{"n_layer": 13, "d_model": 320, "n_experts": 32, "experts_per_token": 2, "d_expert": 176, "d_shared_expert": 320, "activation": "squared_relu", "moe_layers": [0, 2, 4, 6, 8, 10, 12], "router_score": "softmax", "normalize_top_k": true, "routed_scale": 1.0, "balance_loss": 0.0137, "balance_bias": false, "shared_expert_gate": true, "init_std_router": 0.00603, "lr_router": 0.00165, "n_head": 5, "n_kv_head": 5, "head_dim": 64, "vocab_size": 16384, "norm": "layernorm", "norm_place": "pre", "norm_eps": 1e-05, "positions": "rope", "rope_base": 500000.0, "rope_fraction": 0.5, "qk_norm": false, "attn_scale": 0.125, "tie_embeddings": false, "parallel_block": false, "init": "normal", "init_std_qkv": 0.0227, "init_std_o": 0.0, "init_std_up": 0.0227, "init_std_down": 0.0, "optimizer": "muon", "lr": 0.0065, "beta1": 0.95, "weight_decay": 0.048, "lr_head": 0.0069, "grad_clip": 1.0, "warmup_steps": 200, "schedule": "wsd", "decay_fraction": 0.709, "decay_shape": "pow", "final_lr_fraction": 0.1, "batch_tokens": 65536, "seq_len": 1024, "doc_mask": false, "train_tokens": 258100000, "steps": 3939, "dataset": "wikipedia_en"}
Below are experts of layer 4 (counted from 0) of a mixture-of-experts language model. Rows are named router (the router's row for the expert), up (a neuron's input weights, with its number) and show model dimensions 0-159. Each number is 128 + 32 x the weight over its row's rms, rounded and kept within 0 to 255.
Before each expert's rows: a language model's description of what the expert responds to; "comes after" lists some tokens at least twice as common just before its tokens as in all text. This comes from a sample of Wikipedia text that the model never trained on. Tokens count by the router's weight.

# expert 7
Single capital letters opening a word split into pieces, at line starts, after hyphens or colons, such as Non-P(artisan), L(oyola), N(ATO).
comes after: "\n", "-", ":", "/", " '", " Al"
router [109 157 127 130  68 131  61 102 136 150 150 152 169  82 108 173 120 120 114 136 121 116 119 110  90 146  90 173 103 165 201 177  84 130 115 151 142 125 149 165 140 157 114 159 104 127 164 111  83 197 151 130 149 156 126 119 145 106 115  98 106 124 176  78 128  79 170 115 162 122 103 198  94 123 136 131 137 121 149 164  37 115 156 165 110 143 171  72 112 117 127 160 156 113 107 129 133 153 151 100 120 159  87 112 136 123  73 132  93  88 112 167  92 115 180 125  87 124 172 174 134 165 166  88 140  78 147  84  97 123 117 125 143 142 127 115 147 149 178 149 162 134 124 112 192 185 139 127  90 149 110 160  97 182 117 163 142 122 122 207]
up1 [121  94 108 147 171 124 132  97 176 149 150 104 138 121 137 167  93 116 158 151  98 124  94  93 133 182 130 142  97 154 117 147 119 115  68 143 115  80 154 217  89 134 161 117 137 105 152 176  80 135 130 101 117 113 154  87  95 105 142 253 102 199  49 115  91  90  74 195  94 164  76 137 100 178 135  77 133 133 159 153  91 105 104 152  95 126 160  74  80 130  81 152 123 150 149 165 144 149 101 141  95 189 174 138  89 159 137 126  90 117 166 101 128 183 142 141 109 179 136 137 129 114  90 134 125  67 155 149 134 132  63 104  80 150 108 163 149 146 159 125  86 112 158 129 171 143 112 104  84 143 142 158 151 168 178 190 104 143 136 109]
up2 [123 112 160 105 120  78 112 133 165 120  94 148 142 105 130 160 130 155 104 111 170 140 155 154 122 180 140 125 102 195  81 112 149 111  99 101 112  92 107 136 108  97 153 147 131  99  65 153 137 129 128 100 118 116 115 149 144  94 142  99 113 145 109 118 107 117 124 159 109 142 153 152 119 201 154 139 122 119 102 113 155  67 128  90 151 110 160 132 128  90  96  57 159 139 180 143 147 135 153 210 116 111 101 145 100 146 120 152  82 112 130 167 165 107 140 113 104 174 128 180 193 160 155  65 118 189  79 119 136 128 158  97 136 127 137 133 173 149 184 141 185 152 172 144 191 105 140 103 145 138 133 156  94 117 138 108 119  93 169 123]

# expert 19
Lowercase opening pieces of longer words split into parts, mostly after the or a, such as inc(omplete), disp(roportionate), pres(umptive), re(issue).
comes after: " the", " a", " and", " an", "'s", " to"
router [122 104 130 115  91 139 123 162 122 147  74 113 155  92  85 196 169  85 144 158 177 123 156 122  88 179  98 129 128  91 135 107 120 171  70 125 132 132 150 118 116 110 140 119 121  87 143 107 144 198 172 127 137 163 125 149  91 142 148 188  54  70 164 121 142 111 139  99 138 117 135 145 136 117  90 138  94 171 121 154 108 141 101 184  83 168  87 136 119 165 140 168 176 101 138 160  98 154 123 105 147 122 119  89 121 126 101  67 121 114 132 135 104 129 150 148 127 120  95 179 143 177 119 141 169 152 178  93  89 124 133 136 170 135 144 149 123  74 205 163 122 130 108 163 182 121 134 117 105 138 168  39 154  77 160  94 128 129 137 119]
up1 [ 91 122 180 142 114 116 120 162 171 129 141 151 109 188 138 135 141 139 135 166 111 152 118 161 129 147 136 134  73  91 165 124 113 124 154 127  84 127  96 126 100 151  75  97 146  63 162 134 111 119 124 136  96 147 208 129 149 146 148 105 135 100 106  92 102  96 121 101 105 139  89 133 125 114 187 134  75 137  96 113 154 177 187  86 119 116 122 121  91 158 145 127 144 147 186 128 153  79 122 105 134 134 129  98 131 188  85 130 121 149 139 115 137 117 178 187 137 121 115 100 142  73 106 179 118 155 151 193 147 152 157 177 134  98  98 174 137 140 139 142 170 110 113 157  98 137 143  88 111 114  62 102 165 156  88 192 109 167 117 127]
up2 [128  99 156 142  94 120 122 125 144 123 169 101  87 138 132 121 151 119 163 132  73 143 154 123 143 124 116 119 159 123 115 157 142 127 174 115  88  77 135 176  62 171 199 153 170 206 110 178 153 123  86 121 152 121 183 162 166  76  87 115 161 154 149 157  85 127 139 131 114 149 139 171  82 176 160 117 181 146 149 102 151 128 106 144 128 115 138 179  99  58 133 105 153 112 115 142 148 149 140 127 182 169  56 146 167  56 146 146 152 168 120 113 111 119 152  73 139  73 130 105  78 131 105 147 111 129 138  58 155  96 175 183 150 103  65 122  71  85 126 119  99 164 113 143  93 123 173 144 175 131  81 134 136  88  86 118 110 124 129  94]

# expert 13
Digits and number words in tables, stats, dates and measurements, such as 1, 0, two, one of, 6 ft 0 in, 4–1.
comes after: " |", "|", " of", " /", " in", " on"
router [131 146 116 169 166  92 181  65 104 206 184  97 114  89 145 152 112  96 129 140  73 124  72 115 162 150 121 148 155  64  49 167 206 125 161 112 175 141 125 127 157 105 101 139 162 133 132 107 122 157 142 126 167 102 124 149 166 127  94 147 137 213 164  94 111 118 146 128 186 153  87 104 131 135 149 159 103 142 170 126 126 105 152  91 155 113 135 139  94 110  79 151  81 144 128 133 129 148 155  97  78 131 144  95 196 166 166 196 115 121 168 151 162 116 134 194 118 108 158  54 174  93 117 120  76 156  88 111 162 160 163 151 188 109 121  83 138 107  95  73 125 116  86 142 115  93 151 139 164  92 100 119 140 173 143  95 132 126 183 153]
up0 [ 99 144 155 104  98 145 119 116 124  85 177 153 163 120 142 124 162 183 165 121 129  88 174 106 149 124 121 154 112 106 107 119 134 151 104 190 176 118 117  75 170 139  86 141  70 153 118 156  97  87 151 131 139 172 130 165  97  95 174 121 185 122 145 121 138 165 104 121  86 180 161  85 153 114 136 125 144 163 119 137 169 143 176  76 137 151  85 174 160 160  76 170 132 161 108 154 203 119 104 120 118  90 112 165  94  80  59 122 133 109 118  65 117 154 115 100 106  92  90 103 127 107  77 164 115  92  90  98 127 101 129  81 181 131 117 124  98 209 112 119 144 128 174 143 138  65 134 104 128 131 102 139  72 125 102 128 102  95 127 120]
up1 [ 96 133 133 123 143 155 146 107 121  52 113  78 134  90 172 174 153 161 121 109  92  81 101 116 157  86 153 136 168  94  85 116 141  80 121 104  93 143 144  86  47 165 172 180  62 202  67 100 107 116 108 184 171 178 155 148 128 153  81 157 106 160 166 166 131 154 138 136  61 112 115 127 139 167 158 134 115 163 153 165 197 139  80 147 144 161 149 139 160 104 188 169 170 180  67  91 149 174 111 180 109 130 110 134  96  92 131 117 116 115 144  55 146 145 133 142 107 122 197 122 144  82  63 131  69  72 102  97  63 148 118 136 114 187 170 178  79  84 110  85 166 112 134 115 159 107 163 151 154 114 141 174 209 150 116 148 129 178  96 161]

# expert 10
Leading hyphens of bulleted infobox and list lines, plus at, near and opening parentheses before places, as in - Children:, - League:, at.
comes after: "\n", "\n ", " at", " located", "\n       ", " Stats"
router [115 168 119 104 122 137 144 125 109  93 166 131 128 105  86 133 106 145 149 120 131 132 211 167 133 101 110 117  98  77 144 100 163 103 115  79 108 158 146 120  91 166  89 127 179 122 142 152 104 125  80 153  56  65 186 188 126 114 133 110 131 143 138 125 151  94 128 129 124 167  63 113 113 125 108 148 139 129 203 114 174 179  99 103 102  83 104 101 137 183 125  93 143 108  83 103 171 126 147 131 130  88 175 116 142 155 172  88 161 179 129 158 106 126  99 127 152 109 144  93 120 173 192 100 151  54 108 172 136 137 113  76 206 153  82 115 106  83 110 104  92  96 101 100 140 125 133  87 108 109 172 160 170 154 153 158 152  49 154  96]
up1 [131 115 190 128  76 145 127 126 161 104 184 116 147 144  84 136 101 132 122 105 190 104  76 117 107 102 157 110 146 176 151 131 151 137 128  68 138 144 159 147 130 151  86  86 158 147 184 137 116 106 154  85 101  92 138 175 175 138 139 152 186 135 137 122  61  62 111 180 170 124 148 175 137 119 162 137 127 118 142 107  67  68 136 103 162 139 172 101 115 134 241 110 138  90  96 153 116 130 210 177 129 130  82 108 117 161 102 185 176 174 191 109 137 211 131  91 141 152 154 161 141 156 122 149  88  97 161 157 116 132 153 125  92  81 138 152 123 150 127  56 125 136 171 143 161  74 126 119 102 111 156 155 141 133  93 127 170 151 115 137]
up2 [ 92 106  66 148 111  76 120 123 129 109 127  84  71  95 141 141 120 131 175 121  79 164 137 147 115 134  83 150 147  91 101 139  96 115  94 123 141 116  85 147 145 127 150 163 153 168 230 162  94  72 137 100  85 173 147 146 120 161 121 128 106 121  74 144 137 161 121 112 124 155 148 153  90 178 167 127 102 118 129 118 205 107 125  90 159 161 212 122 180 183 113 171  96 140  96 213  76 104 152 152 114 130 112 143 129 113 152  65  92 116 130 155  98 107 110 126  92 121 178 166 130 122 121  92 211 120 102 138 108 199 124 146 123 130 127 145  90 127 125 106  38 190 145  90  93 128 113 106 117 102  65 173 187  94 150 128 132 135 103 125]

# expert 16
Line breaks after headings, sentences or list items before new lines or tables, plus opening quote marks and According at sentence starts.
comes after: "\n", " |", ".", " =", " ==", "==="
router [186 101 129  95  76 196 113  87 100 150 138 107 124 175 152 111 120 171 158  82  82 141 145 157 146  64 175 107 137 112 165 142 172 188 123 114 140 138 140 167 100  83 140 173  86 155 123 103 109 133  91 161 115 123 154 186 118 141 107 140 170 143 141 136 149  89  81 163 150 139 141 106 162 121 116  58 128 121 110 104 123  85 185  54 202 128 152 152 106 161 150  88 169 142 209  97 106 137  99  79 103 179  76 154  84 127 137 159 107 134 145 153 135 116 177  92  87 175 133  86  88 215 148 166 106 112  84 182 127 119 154 118 153 120 151 192 126 162 100 156 130 144  93 146 250 129 104  95 173 114 112 162 147 111 101 123 140  87  63 116]
up1 [144 120 150 130 111 127 140 105 141 122  70 107 144 186  91 128 112  79 147  80 162 134 169 165 163 165  95 144  97 129 111 100  96  75 164 133 156 123 124 213 129 128 117 125 121 118 157 169  83 130 162 125 117 160 130 163 137 154 126 132 162 155 136 155 165 195  72 135 187 151 173 107 165 109 128  52 133 134 168 142 137 117 139  69 115 118 110 105 188 161  83 142 163 129 164 137 105  64 106 136  97 145 129 126  81 167  85 152 138 114  66 129 172 105  87  85 100  99 206 150  63 147 122  64 136 105 173 167  68 109 131 132 130 129 128 132  76 104 139  86 140 128 137 119 127 123  19 121 110 132  91 152 114 147 116  74 106 152 152 136]
up2 [ 95 119 130  94  76  81 107 110 176 177 163 164 180 191 146 166  95 151 121 122 158 176  91 180 143 126 106  96 118 145  84  99 147 185 103  88 185 168  79 115 111 136 136 125 190 151 144 190 134  96 104 149 182 147  80 113 183 126 107 137 168 135 138 116 140  76  68  85  78 116 160  99 120 194 138  92  98 110 135 117 126 101 112 133 109 107 111 114 139 132 168 121  84 126 113 118  91 115 137 104 166 152 143 154  47 135 114 203 129 121 112 124 124 165 164 133 138 148 114 180 108 159 116 150 106 192 153  68 166 169 168 150 145 120 131 176 161 115  90  90 186 114 106 117 210  89 153 157  99  97 153 108 137 137 176 146 143  87  98 123]

# expert 26
Numerals in tables, counts, years and coordinates, such as 200 in 1,200, 27, 172.
comes after: " |", "°", "′", "|", "/", ":"
router [ 74 105 141 180 124 109 126  91 114 202 132  85 118 138  87 146  95 123 203 102 202 115 186 138 104 135 147  88 122 106  93  86 130 152 146 141 112 144 131 165 135 129 115 119 150 182 139 130 140 121 146 170 209 124 195 114 136 110 105  89  85 185 118 184 135 159  99 128 152 170 175 138  82 109 165  76 108 120  95 125 161 113 212  96 122 116 116 131 144  77 109 134 101 122 226  77 128 129 118 118 100 107 112 146 159 107 102  58 143 153 115 105 131 148  76  41 142 111 134 114 161 139 131 103 125 159 140 122 168 138 131 152  82  92 155 142 178 133 107 145  83  92 155  79 109 150 128  99 101 118 101 142 206  82 178 103 103  95  71 140]
up1 [ 52 144  77 153 143 128  97 137 105 155 137 172 103 200 106 143 116  99 134  97 115 143 104  99 109 176 110 105 110 149  51 172 139  85 124  96 129 147 101 156 134 149  95  63 124 137 103  96 108  95 118 149 157 118  75 179 121  83 142 121 106 141 146 178  55 143  92 156 128 151 132  86 152 120 166 124  97 151 126 173 134 144 153 123 135 120 122 104 174 122 140 139 102 106 140  93 128 151 119 141 156 150 206 108 111 135 129 118 116 133 187 164 118  95  74 126  81 129 136 130 136 144 161 131 152 136  75 154 186 154 133 130 121 129 157 128 121 148 153 155 166 188 128 144 105 132 136 123 104 167 127 164 189 187  91 145  78 136 124 181]
up2 [105 122 170 161 144 126 117 140 163 116 155 129  92 140  95 112 146 135 168  93 119 207 141  95 140 179 159 135  97  83  72 159  57 139  78 147 161 141 160 117 138 146 143 103 130 107 156  66 160 116 178 169  83 147  93 118 127  93 102 117 180 127 163 152 124 108  91 137  91 104  86 116  89 129 145 107 147 134 149 142 146 116 183 111 124 143 110 178 109 155  98 153 127  96 142 136  18 136 157 113 140  68 125 200 144 165 110 126 114 161  96  89 156 137 125 133 175 149 113 116 107 152  93 123 132 104 155 120 114 146 138  55 117  89  75 130 163 180 159  86 157 156 129 113 155 142  73 131 107 102 114 149 193 192 108 165 131 129 116 121]